python train.py --n_layer=8 --d_model=256 --n_experts=64 --experts_per_token=2 --d_expert=256 --d_shared_expert=0 --activation="xielu" --moe_layers=[0, 2, 4, 6] --router_score="sigmoid" --normalize_top_k=false --routed_scale=1.0 --balance_loss=0.00964 --balance_bias=false --init_std_router=0.0194 --lr_router=0.000491 --vocab_size=8450 --norm="rmsnorm" --norm_eps=1e-06 --tie_embeddings=false --optimizer="soap_variant" --lr=0.00817 --batch_tokens=[65536, 131072, 262144] --seq_len=1024 --train_tokens=762400000 --steps=5143 --dataset="wikipedia_en"
Below are experts of layer 4 (counted from 0) of a mixture-of-experts language model. Rows are named router (the router's row for the expert), up (a neuron's input weights, with its number) and show model dimensions 0-255. Each number is 128 + 32 x the weight over its row's rms, rounded and kept within 0 to 255.
Before each expert's rows: a language model's description of what the expert responds to. This comes from a sample of Wikipedia text that the model never trained on.

# expert 51
Description: Line-initial list markers. Hyphens, bullets and pipes starting a new line in infoboxes, lists and tables, e.g. -Website:, -Born:, • Total, See also items.
router [154 114 132 106 104 164 135 105 118  96  98 110 153 142 119  66 141 146  78 149 123 123 131 117  88 132 104 143  99 141 204 149 126 116 116 139  91 123 157  77 138 114 119 119 103  88  94 152 155  67 155 105  83 142 128 152 174 140 165 160 108 117 172 104 176 181 115  95 191 138 134 179 105  95 128  85  61 131  87  73 126 144 149 115 137 108 153  91  57 126 136 167 137  59 146 196  93 107 149 115 162 107 119 122  93 117 137  74 151 140 122 152 172  92 121 154  84 157 128 171 173 161 138  71 100 125 129 104 170 104 153 139  81 141 116  93  96 155 161 146 103 105 156 136 124 136 118 180 156 127 174  66 136 184 206 196 103  86 128 125 104 101 128  69 106 184  91 100 130 117  66  91 117  83 212 137 121  76  94 161 128 109 150 105  94 180 138 155  74 134 181 115 112 183 140 183 131 171 176  89 140 171  92 133 179 162 135  76 170  70 100 122  96  90 129 144 123 121 114  82 119 112 113  96 162 115 149 108 150 143 141 105 153 123 119  89 132 149 125 133 184 172 109 116 188 143 102 100 126 116 147 115 181 169 184 123]
up4 [ 96  76 113 167 126 112 201 114 115 172 170  83 160 131 107  71 188  78 126  99  84  78 128 136 146 107 144  96 150  91 139  97 146 106 129 141 106  81 101 107 140 161  99 139  98 104  98 173 154 151 113 116 115 116 178 122 162 132 180 121 122 126  90 124 163 167 127 162 154 138  97 117 114 132 161 134 133 105 123 125 172 126 105 120 100  98 144  92 151 155  99 133  32  83 133 128  88 119 145  97 157 102 115  92 126 188 188 142  68 100 101 147 160 145  85 187 152 165 135  90 180 164 117  65 107  93 141 146 101 164 144 189 139 114 167 121 157  90 117  99 152 155 149 124 112 152 108 163 144 127 107 107 152 177 117 123 101 138 130 105 103 111 114 146 141 123  76 136 111 110 117  86 107 155  70 162  94 155  89  85 158 157  89  73 185 126  84 150 115 125  57  71 112 103  80 130  96 137 200 121 132 174  87 105  43 134  84  97 118 117 101 105 130  98 161 110 169 156 139 111 166 153  95 158 126 166 178  91 105  89 104 105 140 124 101  85 124 118  79 121  90 153 204  94 163 155 203  90  92 143  79 159  78 134 187 146]
up5 [147  99  80 172 123 123 136 160  88 119 180 109 113 217 115  99  65  93  90 102 131 110  67  76 110 144 140 156 176 146 157 118  77 135  85  91 161 176 107  82 136 122 136  76 113 159 196  96 150 129 118 103 123 124 131 106 141 132 141 128 108 169  84 144 164 101 166 147 217  69  94  97 177  78 126 192 139 118 125 128 177 108 144 169 135 147 111  98 174  96 155  58 123 159 105  85 164 150 111 157 163 164 146 147 107 148 111 118 186 118  84  87 160 126  94 126 125 139  90 105 140  78 168  93 135 163 146 113 159 160  77 147 135 133 132 190 118 120  77 118 115 124 130 105 146 177 155  70 114 114 161 141 124 126 122 132 136 129 146 181 176 196 143  94 159 108 134 101  93 107 171  74 148 168 147 107 100 126 146 104  78 106 111 136 114 158 181  79 105 104 144 138 146 128 117 110  44  48 104 148 124 189 128 110 107 111 141 108 112 119 140 216 177 152 125 143 150 100 120 113 141  96 107  88 113 123 126 157 180 147 121 149 120 136 122  92 117 106 139 125 169  51 166 103 134 103 153  92 105 159  89 147 177 196 144 120]
up6 [105  98 120 165  90 143 102 146 101  82  97 152 101  88 160 110  94 165 150 152 124  70 103 202  71  94 197 136 165 108 102 154  83 156 120 134 109 108 150  68 160 133  98 128 118 162 139 166 140 158 127 142 124  63  84 131 191 146 112  93 203 100  71 117 133 153 128 121 165 199 140 127  73  84 144 110 109 104 145 129  96  77 194 112 105 150 165  94 154 178 139 114  86 150  79 146 169 117 152 110  67 100 121 140 161  97 159 123 112  96  79 143  98 147 100  78 159 106 141 154 154 154  97 175 145 108 132 125 131 104  99 110 150 174 100 108 138 118 186 205 124 136 165  93 150 127 182 124 137 142 120 100  99 106 166  89 142 117 113 105 125 127 195 105 150 189 111 128 128 129 105 127 176 105 124 161 108 103 119 171  80 138 158  84 132 113  57 110 107 154 159 151 143 174 129 143 144 110 171  69 154 165 144  81 113 109 188  95 171  77 112  94 144 136 147  82  91 139 164  72  83 107 120  97 142 124 176  92 100 141 140 165 172  88 112 117 138  54 214 116  94 162 144 140 128  95 143  98 102 151 146 117 158 147 132  92]
up7 [131 117 124 152 116  89 108 108 156 135 137  85  99 130 173 112  77 147 128  80  70 135 132  59 181 152 106  85 134 102 149  98  93 104 118 149 140 145  83  57  88  81 133 103 131 149 133 115  81  56 181 104  76 137 117 145 169  93 146 142 119 153 201 121 151 118 113 154 136  93 134 114 120  51  86 109 116 133 228  92 125 112 137  53 191 127 118 137 126 108 160 100  98 143 214 128  81 142 110 155 132  80 126 129 165 148 133 106 142 135 152  83  65 145 139 145 119 124 154 126  97 116 159 104 133  90  71 166 132 126  33 149 140 129 150 159 112 114 157 186  90 150 139 176 112 109 149 135 135 167 147 117 127 126 135 141 137 139  77 146  80 166 108 112 113 176 106 153 151 114 123 131 117 121 118 107  89 143 151 111 113 165  86 110  71  72 129 116  82 184 114  58 115 104  68 106  95 135 121 150 118 114  78  69  97  69 110  79 131 146 130 154 132 104 108  82 164 119 168  89 177 147 129 126 120 137 192 162 100 122 154 108 160  89 144 117 115  97 190 138 144 108 133 104  95 193 126  48 172 155  78 115 127 107 120 121]
up8 [127 141  98  68 117 112 159 131 144  99 132 126 134 120 134 117 120 123 180 136  13  48 157 163 126 136 117 104 174 144  99 150 132 130 114  89 148 123 174  79 174 119 168  56 145 140 131 114 171 137  99 134  99 137 180 138 145 168 169 128 106 113 113 185 169 124 114  84 141 136 134  94 177 167 127 104  82 114 148 122 145  86 150  99 135 134 126  66 145  79 155  89 153 130 147 167 139  98 118 149 137 152  77 140 106 162  79 150 128 102 103 139 136  89 144 178 112 141 116  96 103 145 164 144  55 136 117 130 194 131 114 118 136  96 112 178 127 142 166 196 104 123 168  96 137  84 114 134  62  97 103 171 121  88 146  92 117 171 183 129 128  99  80 132 141 205 118 134 115 108  81  80  74 154 149 124 126 116 212  79 136 150 170 151 145  77  88 168 126 194 106  84  72 160 122 107  63  88 102 165 155 145 131 123 112  86 142 142  84 127 129  99 132 160  80 134 143 125 153 116 171 143  85 143 135 128 127 110 153 107 169 122 104 142  90 196 152 115  68 140  81 145  93  89 136 146 182 166 183 136 136 146  60 100 118  81]
up9 [147 110  99 120  84 145  81 102 154 151  92 121 152 143 124 121 143 148 125 181 165 163 131 121  73 171 117 152 166 160 107 201 124 162 172 105 116 167 153 110 155 124  90  85 104 189 124 121 145 116 152 137 171 102 102  68 105 130  86 182 126 207 130 175 164 107  89 117 127 136 106  51  97  85 158 118 133 179 132 147 103 117 171 152 113 143 121 139 171 156 109 130 168 147 169 119 112  92 124 146 140  82 134 143 105 169 115  87 145 108 162  67 111 149 167  57 104  82 139 136  94 170 129 109 167 120  70 104 121 107 124 129 156 130 175  84 116 146 138 127 155  46 141 139 190 124 146  84 171 120 208 162  91  96 126 120 130 130 136 134  97 182 103 145 157 154 118 163 151  94  88 125 168 177 114 125 121  96  95 113 135 113 137  93 116 157 124 150 184 114 140 110 113  79 100 102  94 113 113 175 149 161 134  85 127 105 137 108 134  28  99 121 157 190 151 221 169 156  84 113  99 150 137  96 146  92 101 169 110 103 169  94  89 195  80 135 138  91 169  96 120 173  69 181  90 109  98 121 100 111 118 132 118 166 152 135]
up10 [145 137 179 149 157 114 183  84 139 113 116  94 160 147 143 142 157 123 179 171  94 132 107 143 137  97 104 153 149  87 147  97 102 116 145 126 133 174 157  90 168 122  65 128 113 134 151 148  68  93 170 123 151 146 124  97 163  86 133 111 129 103 207 103 134  61 132 126 151 152 142 151 169  87  90 163 113 122 154 130 165 110 107 145 134 158 131 104 155 176 119 135 143 115 108 136 112 114 152  73 143 108 102 127 141 125  54 134  66  80 165 123 104 113 124 118 105 116 120 105 160 126 117 113 134 126  99 113 105  98  73 200 167 123 140 116  82 101 172 147 152  77 124 129 124 168  94 158 101 138  78 128 139  96 133 193 193  91 162  74  91 123 165 145 109 144 116 134 132 183  99 146 106 101 158 167 155 150 117 131 208 162 145 144 106  46 124 151 180 135 132 147 103 154 105  83 140 151 161 202 123 120 180 165  47  67 121 119 111 107 174 162 166 138 153 114  97 172  78 198 144  53 114  95 146 113  77 132 164 105 129  66 104 136 168  74 108 152 120 108 141  57 132 104 131 128 130 215 144 121 161 134 100  66 103  96]
up11 [140  87 121  91 104  73 149  91 114 104 105 149 135  69 147  80 191 102 156 136 106  92 155 115 112 100 137 172 150 101  94 131 183  94 129 109 119 114 104 151 121 130  99  99 148 136  96 138 126 136 205 144  92 153 125 140 144 116 119  89  95  80 127  66 148 180 132 156  63 110 121 151 139 139 116  95  94  84 111 143 143 111 103 155  90 159  96 136 153 161 171 175 104  94 164 143 122 162 182 168 147 128 120 106  83  77 101 119 148 155 135 155 153 120  99  93 117 131 163 132 143 114 119  81 116  75 125 141 111 108 116 113  81  94 167  80 119 127 112 116 102 112 113 144 156 109 112 128 103 132 100  50 109  80 124 144 133 162 143  72 102  88 106 126 125 121 122 123  90 115 173 144 205 165 168 158 117 145  92 126 110 124 155 134 108 118  96 173 139 175 128 128 119 228 120  50 104 211 156 117  84 118 114 175 111  94 121 189  80 146 159 163 113  71 154 148  69 135 147 118 113 123 112 113 104 138  60 156 154 173 151 106 159 211 131 117  79 106  97 104 112  25  79 139 152 166 179 161 136  73  80 104 127  87  73 128]

# expert 54
Description: Spaces in table cells. Space tokens and numbers, $, #, + after pipes in numeric tables like scoreboards, election results and statistics; e.g. | 9 |, | 80.03%.
router [151 127  72 135 139 105 132 109 100 120 132 125 134 183 142  26 154 154 132 122 167  86 124 133 139 121 128 155 151 153 126 165 130 116 156 135 124  65 123 110 146 157 177 119 166 120 174 151 149 134 177 138 115 120 119 128 123 144 176 147 161 131 182  86 112 152  87 103 161  97 150  96 101 138 160 110   6 107 135 105  92 155 147  75 120 150 147  71 134  88  76 137 150  88 144 167 119 114 102 112 111 116 101 111 113 131  97 130  95 161 122 143 106  84 104 131  99 106 124 152 100 201 103  69 144  78 106 120 172 120 149 158 105 176 168  87 133  92 201 125  18 158 164 148  91 106 117 156 110 102 126 111  70 161 147 142 102 100 119 123  95 118 198 142 102 183  89 147 127 148 127 102 170  99 193 141 141  97 160 124  28 157 136 124 146 129 139 197 125 141  64 135 131 114 209 139 130 119 137  98 188 123 116 150 117 109 135 168 192  84  85 151  95 105 180 117 137 121 121 136  78  84 106 109 191 143 129 198 151 119 132 127 139 185 120 112 127 116 150 133 117  80 122 130 154 118 142 111 150 105 182  98  98 171 135 145]
up0 [171 188 156 184  78 137 101 179 121 102 112 140  73 125  94 174 142 114 148 120 153 119 101 115 132 143 134 194 148  77 149 133 147 118 117  87 125 101 155 123  93 152 107  57 111 198  86 104 187  83  93 168 166 149  77 138 101  67 184 134 180 139 115  97 206 126 115 111 104 109  81 101  84  79 125 161 111 159 146 202 118 156 144 110 135 151 202  59 115  58  86 135 154  90 164 138 103 182 171 119 115 156 131 150 168 136 159 112  86 114 142 121 178 172 151 127 112 149 108  98 146 164  97 156 125 153 113  18 109 114 131 161 156 165 156 144 105 101 132 195  68 122 107  91 136  97 105  63 173 142 128 128  99 123 106 126 155 116 134 139  99 122 153 140 124  96 122  90 100  88 106 111 101 185 137 150 135 132  94 125 126  89 213 114 111 107  62 141 103 151 154 155 148  99 155 129 130 111 110 115 133 128 134 113 150 109 183 149 133 138 186 117 162 114 145 112  99 128 125 139 106 116 142 127  75 175 127  75  92 115  77 130 149 100 159 128 143 136  78 150 121 134 156  78  99 111 140  84  75  86  87  83 148 129 158 150]
up1 [161 119 105 129 150 121 135 158 162  55 100  80 166 133 123 172 154 127  86 147  86 135 183  96 141  99 157 173  93  95 174 142 235 137 126 143 141 148  98  97 152  89  60 115 108 187 127 116 144 145 101 171  98 107 109 117 125  70 104 123  91 127 140 132 134  88 184 210 104 152  94 116 142 103  96 109 141 155 148 116 142  82 127 139  97 150 126 150 230 119  83 139 137  69 105 153 117 139 187 138 144 148 117 116 140 143 150 140 116 169 219  69 151 107 138 166  41 128  69 132 136 144 147  91  93  96 150 148 134 101 181 100 115 112 115 100 115 116 205 117 114 170  83 107 156 120 126  92 108 150 151 115 146  97 111 173 106 153 133 137 156 109 126 148 121 173 125 102 163 150 146 147  57 103  93 104 122 188 148 115  99 117 138 135  78 199 147 110 112  94  89 163  90 160 170 110 126  99 110 161  82 143  92 147 157  93 153 116 168 157 149 175 140 154 116  83 184 150  98 124 160  86 102  65 103 102 183 137 127 128 147 155 137  89 100 164 136  98 112 110 118  92 165 147 128 172  93 117 178 174 128  91  90 108 121 132]
up2 [152 166 124 153 155 106  91 161 154 162  89 129  82 176 199 134  75 158 137 132 159 145 157 106 170  90 106  91 142 132 124 149 154 145 143 168 161 126 182 104 140 139 122 106 105 125 129 124 144 134 135  85 100 100 182 164 129 132 128 119 146 138 141 105 138  89 150 116  69 153  85 134  99 134 170 115 119 120 148 118 153 131 162 128 206 134 129  99  92 132  48 150 154 157 156 186  60  65 141 183  78 107 116  31 102  45 120 162  90  90 102  73 149 143 127 120  96 126 162 149 174 108 165 136 143  77 197 126  84 155  94 121  75 125  88 133 101 116 164 134 119  86 174  77 127 137  82 189 150 108 115 152 102  83 130 163 114 116 147 132 137 134 148 158 164 143  89 124  95 125 120 140 143 139 188 127  69  94  57 181 146  86 151 111 169 131  97 159 135 113 177 149 151 143 174 125 132 113 161 104 132 126 149 127 165 157 131 123 129 109 162  86 171 132  93 197 153 126 172  67 125  93 131 152 110 110 100 120 137 153 127 164  59 177 122 159 110  73 166 142 122 109 105 163  56 137  84  96  78 165  71 104 110 105 102 126]
up3 [110 134  90  93 127 114 112 160 124 149 182 107 108 126 109 137 127 145 133 136  91  92 112 159  95 169 127  80 103 106 102 124  51  86 132 124 114 151 124 119 112 100  90  93  74  46 119 156  99 153 138 128 100 112 156  79 177 136 149 131 139 150 144 159 176 175 102  91 116 125 180 136 101  91  98 163 160 168 106 103 120 104 118 154 124 114 142 108 166 110 105 140 111  94  87 121 106 172 139 123 105 144 104 112 152  83 117 129 141 182 169 154 111 100 116  94 123 150  71  79  97 159 149 130 130 107 103 158 164 144 178 151 152 100 182 114  84 110 117  62 139  78  99  92 142 116  76 108 102 205  95  85 137 125 126 120  97 165  89  94 122  56  59  69 165 168  93 143 146 111  77 104 111  86  88 119  95 175 157 116 145 122 133 137 125 168 145  64 108 109 129  93 100 139  42 198 103 121 122 143 127 128 132 142 121 171 181 137 164 193 183  74  75 197 133 172  68 158 137 143 158 156 126 138 109 123 151 144 195 143  96  96 111 151 168 108 104 137  67 101 107 158  83 134 193 134 103 154 131  93 141 109 190  86 159 165]
up4 [123 164  91 115 182  87 163 125 183 184  93 127 139 119 129  58 152 163 130 173  66 118 155 139  95 130 141  79  95 129 101 132  46 118  96 160 106 113 144 190 122 148 147 132 190  98  87 203  91  87 112 122 125 115 140 164 191  81 102 129 155 179 137 113 115 148 170 113 149 131  95  95 117 175 106 127 150 146 147 103 110 120 129  81 128  91 172 114  70 138 103 111 177  85 120  70  75 123 120 125  57 165 127  67 107 101 133 121  79 132 145 132 101 132  95 150  77 118 109 134 122 132 150 108 117 189  67 120 150 153 104 119 113  56  88  83 145 105 110 105  94  88 135 120 116 142 180 107  89 172 191 131 124 134 130 137 141  65  95  96 101 173  84 118 170 146 111 150 132  97 144 146 132 138 138  97 142 139 161 141 181 134 123 177 183 111 142 144 179 191 101 102 147 160 190 119 105 134  88 129 111 177 123 139  60 109 148 116 165  71  57 172 114 192 166 120  95 135 139 161 116 166  91 122 122 129 143 102 121 168 113 166 155 107 129 155 147 106 118 120  63  87 157  80 172 148  91 125 116 159 151 126 149 168 157 104]
up5 [ 90 144 107 138 113 127  99 111 239 155  51 180  75 113 178 143 120 136  25 131 127 121 135  96 112 142  88 195  90  53 112 107 166 133  98 149  95  85 134 142 129 151 126 123 158 113  87 132 181 126  76  74 108 163 122  98 150 113 147 126  55 134 140  99 169 119 111 185 137 123  66 101 129 151 163 149  84 103 121 119 116 124 146 132  84  80 133 121 134 142  68  73 135  37 161  73 125 146 109  90 124 154 129  88 137  84 141 152 105 100 128 102 148 153 104 143 119 121 140  57 158 165 114 127 122 109 122 131  98 144 155 186 131 118 126 146 151 172 154  94 105  68  93 144 110 145 117 185 139 213 141 110 103 154 147 113 129 117 119 115 123 123  88 135 133  98  49 137 129 169 154 165  99 128 138 163 107  67 116 155 162  97 152 111 139 151 113 110 121 143 183 122 194 126 127  71 136 190 133 168 146 132 173 108 137 138  89 142 107 131 136 108 128 133 138 177 180  91 127 199 128 180 154 111 159 144 110 177 116 200 126 143 105 133 139 144  91 159 137 146 146 174 171 135  59 134 167 152 114 149 110 172 114 145 144 110]
up6 [148 109 149 126 131  94 108 142 151 187 172 160 107 127 129 123 113 136 163  58 120 144 123 117 123 144 138 152 110  66 148  67 111  73 127 131 104 124  77 190  88  87 121 143 152  81 107  73 101 122 127 139 113 166 114  85 112 135  95 112  81  54 154 134  79 173  94  99  97 110 124 133 144 155 141 159 188  54  63 166 160 125 124  43 148 120 171 101 185 176 137 199 130 129 132  86 154 106 125 108 110 125 130 134  72 182 137 100 131 140 117  98 103 148 150 187 127 142 135 106  99 143 133 140 109 143 143 183 101 121 142 156 138  99 138 196 152 123  94 167 129 156 161 119 115 108  96 185 158 187 166 134 193 144 122  95 144 117  98 147 131 144 107 119 126  80 129 114 164  90 174 125  92 117 104 107 124 153 103 131 198  52  50 168 137 115 144  91 132 114 175 139 138 125 115 154  86  62 130 143 146  68 139 102 158 168  93 119 171 172  89 151  92 149  65 144  78 144 106  88 132  82  95 177 132  94 105  91  86 130 136 127 115 120 153 132 167 133 134 114 107  91 168 116 148  70 158 104 176 153  85 109 172 118 189  91]
up7 [136 152 110  96 155 172 149 133 128 156 105 115 125 164 124 149 133 170 132 146 120 106  89 121  97 151 163  82 134 115 110 142  91 108 144  68 169 121 133  99 126 171 117 127 163 183 121 148 169 144 164 152 201 178 129  59 120 128 153 131 122 116 163 133 198 191 154 132 134 152  72 128 172 115 146 141 154 124 131 116 113  94 138 157 108 129  98 159 105  60 152  85 140 147 201 118  91 180 119 101 146 123  78 172 150 137 151 165 143 107 126 126 165 181 131  53 192 146 134 125 142 101 144 172 195 118 123 144 151  55 162 112 111  77 162  72  73 162  87 108 131  97 178 113 146 192  86 118 128 132  97 156  69 159 108 161 128  85 131 124 163 159 130 109 124 164 115 169 108 155  92 141  66 162 110 153 112 204 113 139 142 101  78 142 148 103 125 131 127 134 152 140  94 202 129 120 123 155  76 188  63 138 134 126 134 122 184 135 199 136 110 134 114 168 113 132 153 127 129  98 101 179 125 132 147 119  78 138  84 130 121 175 135 144 120 137 114  72 188 163 152 159  58 127 147 176 189 128 118 100 130 139 154 220  93 157]

# expert 43
Description: Hyphens and dashes. Hyphens and en dashes inside dates, score ranges and compounds, such as 2014-04-05, state-acclaimed and sequence-specific, plus hyphen-letter pieces like -s and -c.
router [193 141  81 191 115 137 171 128 125 112 162 112 123 176 140  74 119 113 114 166  90 116 176 128 133 158 152 138 166  77 133 151 104  97 171 183 103 146 144 160 181 132 144 116 132 135 141 139  92  91 187 161 112 112  88 132 154 129 146 181 144 130  85 107 189 146  94  97 173 138 111 151 119 105 163 142 104 146 181  75 101 164 131  89 133 127 125  60  94 129  59 117 134 100 149 138  98 141 122 145 160  92 125 128  98 128  93 116 127 100  70 151 170  79  79 107 146 118 110 190 139 140 124  88 116 110  93  91 199  74 180 137 128 155 133  69 150 131 165 185 119 131 132 105 130 146 110 154 163  56  94 105 149 203 143 213 105 125 113 104  83 162 156  80 165 145 115 142  74 120  99 109 140 146 152 167 183  76 180 184 133 117 135  73 155 100 119 142 100 162  96 151  72 148 144 143 105 132 163 140 134 125 132  49 166  88 197 110 112  96 115 104 147  84 193  98 136  87 104 116 131 158 129  80 169 105  82 157 129 124 124  87 162 143  98 142 136 129 162  89 121 177 137 117 170 168 116  83 132  88 170 172 151 128 123 132]
up4 [154 155 174 148 125 133 116 133 135 100  81 154 151 107 211  99 149 115 114  98 166  93 124  62 127 117 132 132 148 140  86 173 144 160 114  95  96 127 157 173 166 109 151 126 145 107 127 106  92 143 153 135  75 170  82 134 111  95 120 137  72 153 127 175 116 153 124  87 167  78 117 175  81 116  89 100 103 122 110 121  95  99 141 110  86  88 125  91 150 101  54 214 146 115 129 157 167  72 119 148 143  94 138 165 133 136 193  96 101 149 149 111 140 140 130 129  91 163 109 109 112 111  76 180 132 110 186 112  74 133 177 104 154 174 164 129 129 101 149 138 114 143 122 128 103 139 115 195 108 132 107 143 196 134 111 202 123 113  94 166 130 124  65 132 145 115 129 150 142 140 154 103  75 122 180 107 169 151 171 201 124 167 170 136 116 124 126 168 142 135 182 151 100 187 155  93 142 160 141 193 254 135 100 115 144 106  87 103 134 174 127 134 114 135 126  52 119 165 122  95 102 171 127 112  73 190 119 136 131 147 119 188 106 141 120 115 105  84 105 132 141  82  85 125 112 191 132  93 162  94 150 133 116  61 126 145]
up5 [104 161 116 131  73 184 103 169 122 142 112 119 145  72 139 125  83 133 180 109 109  49 111 200 138 148  83  83  84 123 134 122 145  87 123 168 123 151 176 194 116 115  92 139 116 141  91 127 109  87 194 120 156 108 128 124 154  94  73 122 151 152  83 139 168 176 146  56 138 109 122  87 128 111 138 189 130 200 114 151 124 149 166 170 163 154 135 118 111 162  92 151 119  85 153 146 112 115 126 125 144 135  99 210 112 157 145 188  70 194  97  90 113  74 149  60 100 163 142 122 110  99 173 173 134 143 131 104 113  80 137  78  93 139 110  69 141 146 176 166 146 115 220  94  89 110 144 172 123 136 130 159 154 165 149 131 160  77 117 150 152  77 119  95 124 137 144 203 169  82 140 148 109 118 115 157 133 152 142 115 117 125 110 154 112 139  91 136 191 128 152 135 120 212 120 118 160 120  84 116  95 104  82 138 117 128  96 125  92 180  78 111 148  99 129 160 161  65 145  99 121 114 147 127 144 162 146  77 115 166 157  70  46  92 140 160 115 146 167 107 142 119 149 144 112 117 108 125 111 117 188 123 129 130 110 129]
up6 [110 147 137 172 125 150 106 123  76 153  88 148 154  96 110 142 169 139 123 164 150 177 114  94 125  90 120 169 133 166 157 169 129  90  88  92 124  95 194 136 134 118 132  78 103 151  62  52 173  96 137  84  80 108 180 134 127 140 117 128 127  93 155 129 127 152 100 172 193 118 148 133 102  54 116 134  97 119 144 157 166 147 137 106 124  91  94 213 209 151 103 113  59  74 113 155 142 105  96 118  79  94 102 114 101 146 160 138 125 124 117 120 163 171 139  95 118 108 151 136 158 153 118  99 136 143 159 129 147 128 138 137 106 158 112 109 111 146 185  41 102 130 186 107 108 108 117  38 170 202 135 152  86 112 168 191 123 137 117  96  75 104 141 168 109 155 118 152 131 131 105 141 186 106 157 183 165 153  97 158 175 136 145 174  88 208 101 112 151 105 144 107 116 126 130 116 112 112 125 129 146 175 102  79  71 123 118  89 151 116 125 101 129  93 161 154 116 147 170  72 115 128 175 141  64 150 117  84 106 127 168 106 168 143 133 109 141 118 135  87 149  88 143 194 207  96 104 123 130 136 122  57 101 127 131 145]
up7 [135 119 154 168 107 167 137 140 148 136  91 136 145 127 108 157  63 225 146 150 101  92 155  78 107 126  98 149 150 158 130 139  99 204 142 158 132 166 151 154 118 120  91  96 132 170 157 120 203 155  92 150 102 116  84  73  76  71 151  74  90 150 132 137  87  94 153 198 148 126 123 124 120 129  97 152 112 142 120 131 133 127 125 152 117 121  90 147 164 100 120 115 153 127 118  71 119  83  29 111 196 124  83 128 139 109  77 107 108 100 135 148 104 117 176 103  85 130 134 121 110 140  63 183 116  98 110 144 165 124 100 109  87 161 106  79 119 134 177 181 112 112 114 120 154 157 114 110 103 125 144 119 121 147  71 107 130 100 163 131 104 137 137 117 150 117  96 109 186  84 126  99  88 107  76 145 101 126  93 173 160 130 123 125 125 139 106 134 102 171 179 113 190 135 131 166 123 123 136 145 129 143  68  54 165 176 115  84 144 178 178  89 122 111 146 163 136 164 120 153 121 105 111  98 189 124 183 157 151 151 147 177 121  81 161 125 172 105 120 105 187 162 136 152 135  20  99  74 141  97 160 132 120 201 173 163]
up8 [102 134 152 122  98 123 156 125 139 132 205 109 143 119  32 117  57 126 111 148 174 150 174 179 152 106 233 102 161  85  91 154 147 101 156 114 102  89 134 128 149 156 135 146  98 106 127  91 142 114 112 121 137 136 138 139 206 170 117 178 148  94 171 100 125 106 119 118 147  95 181 112 133  81 134 121 124 107 125 155 133 122 132  69 183 124 138  63 166 146 162 131 117 178 143 122 141 202 164  98 176 130  72 154  73  91 110 176 113 147 115  83 184 126 121 102  95 104  74 176  98 111 150 161 100 114 101 128 154 109 213 153 140 139 103 150 139  96 151 150 116 164 156 148 149 143 119 166 116 137 156 173 111  84 119 109 139  44 111 146 153 128 115 146 139  52 109  56 154 129 130 157 188  69 136 143 102 100 107 107 136 113 150 112  82  89  61 118 129  83  98 161  84 193 141  87  78  30 140 151 116 163 115 110 122  91 120 134 164 189 113 122 147 148 128 148 155 104 167 143 108 132 101 135 154 149 184 101 160 120 111 110 120 120 145 119 125 183 129 121  71 154 129 154 130 139 175 131 141 123 119 134 123 137  79  98]
up9 [131 137 159 155 181 115 104 135 148 105 104 111  59 119  89  87 108  82 150 124 105  80 115 139  89 147 163 112 173 110 218 146  99  81 110 136  63 136 158 144 205 134 127 138 141 132 102 148  67 112  88 115  94 110 111 145 139 103 120 171 133 108 142  87 107 167 113 135 122 101 122  86 162 178 186 152 100 179 155 185 194 130 137 143 111 120 172 140 128 101 106 140 106 106 160 164 109 161  82 108 216 191  74 175 133 115 114 107 126 129 151 166  89  76 145 153 179 134 165 146 163  94  59 113  88  96 135  76 105 133 155 162 155  80  96 132 152 131  95 110  80 145 158 100 135 103 147 193 186  96  86 104 215 118 157 188 146 116 110  95  90 161  71 112 101  78 115 164  96 126 149 140 111 121 107 179 133 103  91 148 135 146 103  92 119  65 109 113 172 103 142 108 161 149 133 167 146  74 130 133 141 165 128 100  56 155  78 135 146  91 122 103 123 159 171  98 170 108 115 134 164 107 130 137  80 121 144  77 136 129 121 130 103 117 122 123 100 137 155  95 108 123 146 147 120 161 136 170  57 125 118 112 132 209 107 104]
up10 [125 138  86  89 104 148 127 129 114  97 140 141 123  52  73 140 124 132 165 128  68 118  70 139  90 105 153 140 101 128 184 132 115 163 137 120 137  95 144  88 145 141 130 167 155 122 109 130 110 140 163  57  71 174 129 140 105 126 151  85 181  80 141 139 123 127 135 113 149 161  80  55 190 111 157 152 166 129 174 101 144 163 139 153  96 167 116 157  94 157 110  85  95 104 147 122 162 104 130 177 119 133 102  79 116  89  77 174 104 163 106  90 137 127 156 112 121  72 106 167 100 136 166 145 125 168  95  61 135  54 118 144 163 123 122 145 132 137 107  91 112 206 105 192  84 188 131 158 141 110 109  90  99 176 164 150 143  97 166 117 117  97  72 134 143  90 185 163 126 115 192 146 166 123 125 143 125  72 144 126 158 121 140  82 125 104 167 122 173  88 123 104 170 171 147 138 150 152 118 101 167  97  80 173 171 144 149 183 116 104  96 127 144  73 147  74  99 152  82  98 150 139 114  84 152 155 158 145 131  74 109 157 112 150 170 119 111  70  85 132 107  84 183 145 165  95 139  78 166  84 139 122  79  44 115 141]
up11 [169 102  85 158 125 211 135  95 102 126 124 126 153 120 175 122 142 124 163 122  61 152 107 152 124 130 139  75 126 134 160 146 114  86 114 120 136 152 223 159 113 172 139 182 162 129  76 104 123 160 107  90  82 128 149 159 119 128 150 132 103 116 126 131 155 141 121 104 116  88 159 187 164 158 162  99  84 142 142 142 114 129 166 117 157 159 137 133  49 136 103  85 143 112 177 152 125 144  78 134 146 115 167 106 142 100 145 126 145 133 143  86 138 115 135 109 194 119  79 148 150 119 130 108 104 132 157 142 164 132 119 156 125 158 185 139 136 151 105 117 115  86  87 155 147  69 211 112 128 131 156 154 140 133 122 136 208 164 120 143 125 102 197 112 114  96 146  77 162  90 125 108 129 142 162 128 170  71  94 117  98 131 169 127 117 110 131  66 126  84 151 133  47 127 174 111  76 171 111 157 181 119 145  96 107 154 130 112  71  83 158 134  95 127 209 132 102  70 102 100 119  94  91 128 151 166  86 126 137 126 121 118 106  88  64 111 103 107 195  10 136 178 125 164 151 156 131 150 141 219 173 113 151 129 144 166]